python train.py --hidden_act="tanh_gelu" --normalize_top_k=true --groups_per_token=2 --lr_router=0.000491 --norm="layernorm" --optimizer="soap_variant" --batch_tokens=[65536, 131072, 262144, 524288]
Below are experts of layer 6 (counted from 0) of a mixture-of-experts language model. Rows are named router (the router's row for the expert) and show model dimensions 0-255. Each number is 500 + 40 x the weight over its row's rms, rounded and kept within 0 to 999. Numbers have three digits each.
After each expert's rows: a language model's description of what the expert responds to; "comes before" lists some tokens at least twice as common just after its tokens as in all text. This comes from a sample of Wikipedia text that the model never trained on. Tokens count by the router's weight.

# expert 19
router:532474512393408480476532544535477541521506516466527509554498503511573477495518473516572453522474474435496471564546513570516522528451515429465514457486485476487517418458518534447494463520498558466443518562449508509439502516536572516542559447448488519489530552499553499465488527531571528493487536489534558481484472499545380516531513462493516565400518494513516517538515420520508498501431468490471545531493469426477458478450422523487473499582429456555460535463531452545516573530475473476479529547523493529493517492406507510466536509475482528450483525472519594510510478542520588557477512488529468527517509426533545492567437470481464470463451511418467555491521475528437574539520479499508489460514422467499530563527529496449547586559564479517513505513436455460482514532455506
Description: Event and period nouns in sports text such as season, game, Championship, Cup, League, event, series, often ending a word like championship.
comes before: "s", " of", ",", ".", "al", ":"

# expert 26
router:478528553481460551532518475559574488513536544520494437549526468524503513459618483541525533518492516461496505527554502502482491432487481479478491470489585423504542474503522531443477517561481547460478550520528471469518504502508487559531528484462515602518486545517466476486518480512534535485526521496504577471464449452522519545473491492514505484472468516636545499434515496508552465560495512520404458477502489384548551554489459495414470484540490472542510492432504513515514556471474434439479487515543467423491447449485492487555550495476478515451568574530450469519549575468498550534535480484462508436506462460466493463519495465440388528496469512498503516510458505466474573500467554493584434549468491474539480545524535447461505576478563466481556550603447492518458509503434457
Description: Final pieces of surnames and place names, e.g. Newton, Hudson, Hamilton, -ville, -ford, -shire, -ley.
comes before: ",", " |", " (", "'", " and", " was"

# expert 17
router:559482542440476498476485538525526466477597503530576455505500520500510415438625497483494538524532478495505488524571574523477460573456437460468503438571550466427453474427472569487453487548517437490496549496490515488509509458523460485471494451507491502531488539480458513460440416509527546556562573491527543557483468475511505528542485492440487490485494461511465514504552509482409557502478412501479454507459463493508500466480514521480432513562517450459461526488557469540487543499507482416522549502517459477542429479591530487584507521491488523478515553512504528528552541516472499483542481447481463522510411432454500513513511471402480430470554532515565535513481626439476521551522493554455533484488488481406510553448510464505458540515519525512529533555485534485474464537474464
Description: Past-tense verbs and -ed endings in narrative biography or history, such as made, played, released, declin-ed, acqui-red, Succeed-ed.
comes before: " to", " by", " the", " in", " a", " on"

# expert 63
router:474505530501475451502486538470487566525555547499484425515520533554507493508522452497506510512415561560509498519511508449541483550461484428442519486461513492553491510472570508457431566489489450516471501511446478427454482499497562465537509519464547482487514546462498444472415466543542510574425474525577539495514521513531545542543416470471487485483460457458540511553618534521494554471473506605496554455449538447495432479433443521515416545548505512550512558584526470516559486531483546497539538518483538524556531488509503512549475504473426509467506509403550555476517511465461487543444552538549498495514449431477494520555471451422508424497475518499508512525458520483525525494496462485577534472523508479478478508480474449462434410597521474588464447507538516515483494521436520
Description: Syllable pieces like vi, ci, ru, co, pre near a word's start or middle, such as ru-ral, ru-nning, P-re-sidents, commer-ci-al, cir-cu-its.
comes before: "d", "n", "al", "l", "st", "p"

# expert 8
router:520540575485493548534546489520563569477479482540520414474474470586591458525459462463477550526497463499477533505506517505482531509465499419537568416456443487450539464400518538447531506467510536466464466563558472460495492417478572543467498485512537472497510596502510539445496488505542533459523551593528500503510460539451471492552542485399427540501468459485495506466543440446523486484429483549489462529482453508517487494450482532462515467504459438468570506459500466472533554504575510420451543493566482434529506475506500519474421488456524532435442561505478576589533537517545500542501433472512531494518522522508498421524506471434496441506495564473515515565507518496483514440485460470517467524556490441523472522518545492452525486503521462507551525563538471515437472569479549
Description: Middle or final word pieces after a short first piece in ordinary prose words, e.g. h|ide, gr|and, bran|ch, car|go.
comes before: "ed", "ing", "s", "er", "ct", " of"

# expert 54
router:477504522500501477488533490529518418458586521543524462553497460516524463493554494577500525444451542468514484496541549508456548554482509448440497489437492484553480420497516585491497517478456488506471511535451495506532513529461496513444552418529492509545484573418519534488469502567523493522548501430546546490470470493451477510506457473502441470436502500537477502495563454517494538536489481492416450542465514408559488488464409477508513480582499445570537509440548501526519519523503390527411614553531581511526518463502546514495439469459478530475468555412486538494479470542514557517515582489438530516560469441473484507523451483491455445511507542525479517559464580473467542521482560496465525459542456529531511530545583495458556552544521545493525528577483492573500477495496502
Description: Noun-forming endings like -ation, -ment, -tion, -ism, -ity completing words such as Investment, Department, Marxism, plus States, Council.
comes before: ",", ".", " and", " of", " in", " to"

# expert 13
router:510448463481465507490582526539486515524505556564507497439458491491542490389458502509545563532495552456547419555535519472464471534484564488403533506468483451528524455486546530517509490447504485512483481485598474443484475484490477510540590493505554505468549474483481512491488554537480520569500508532583534501479536459505455551548421479504473463466534461464518502500608467564470549473478553495467458517458435461549425518438493482522481481574548532476478493451534486455541499472551458470604545482541521500544427510453564502501499509535453549460471497463457502494505550493514534601471525463424503514473427523516501508493477495460515481431564537442544509569486571507526525533554520496527489511459440507474525543464602468493494466551462509570479495489506384484508468451503547
Description: Inner word pieces re, ve, ent, ure, ade in common words, e.g. surrendered, increase, themselves, pleasure, trademark.
comes before: "s", "ment", "e", "ly", "w", "y"

# expert 30
router:484527518451509493541510530530518517525512459417527405572508498480507457436509502498524524532493472506469538463582523504520448503497406466438510469490529477540423477555499485506506488486499480533546509514471460475477537426426545506410587505468501547544548539453474558521505467532522551484467547549462530529593555485520512512569522476553518480435499509517463449585483485529527505581517521554528518484498398452555456540473450517473480535446484444579482546526542467477453549499542449492492546513466537407573450508481504463505446476456465526464544521457437531482503496469499501491506469517530555466491525448435479513512370521465414464439525528513500556546470505460510506524500578540507506512523544441493560501443500512485527538559500524559525543478432529555546469522417550
Description: Adverb endings -ly and -ally (mutually, negatively) and modal or auxiliary words such as not, also, can, could, may, still, later.
comes before: " be", " ", " re", ",", " been", " in"

# expert 39
router:459497516567473444438477505483538512542537486471526442532531531593565477406485440462541515475567487467588508499550561524473518560494559505423481423492485433527517492509558491536481452549481495466504522496502540443528577486517559560470519508479554514512552536477480563521439511534487517441458518511507498531530509442524446553478447501522465503444467491521491539433550518490499493542475477517496556475491411406575491507494500501509519435483475503505448503565504476418422482475569494491471538555574553488571457467490539557438486504454484527496500462441481460518517539528449548504514544534528479528532375481444531509509447484502461482550445541440494542563431516435463575480456548512538481510560470455496473527531503453411470514529517453555515478566468463475471520510513529
Description: Word-ending pieces y, ce, ry, ity, ty, ence closing nouns and names, such as stor-y-line, Veloc-ity, H-y-mns, champion-ship.
comes before: " of", ",", "pt", " and", "l", ":"

# expert 48
router:463538620498490525462472513542502505517537566515508465481468570511509458489531495440508503509483506536462492515500494482442462523505545511550510518506527454524487495440519501428429531506523472482537484547476478487469531495469568555459517501504506554490547468541501544471484465556507604472443477479579482440494469470567446536569491408520494493438550463529501545496558493512360505508438522501475499493500548471498396524522447547515522500492578468552425564484504502456513532413615519448448536471604548509488488512559517434513430502519464504452533511412447518547489464531534554548480511474499569484512412462536528504506443467520481494510446455519491498532508518458480456487535542581545538483541478514514551509442537512531554546550504521538512555515489490497478451521412466
Description: Commas ending clauses in running prose or separating thousands in table numbers, plus occasional ), ; and dashes.
comes before: " and", " the", " which", " 19", " but", " he"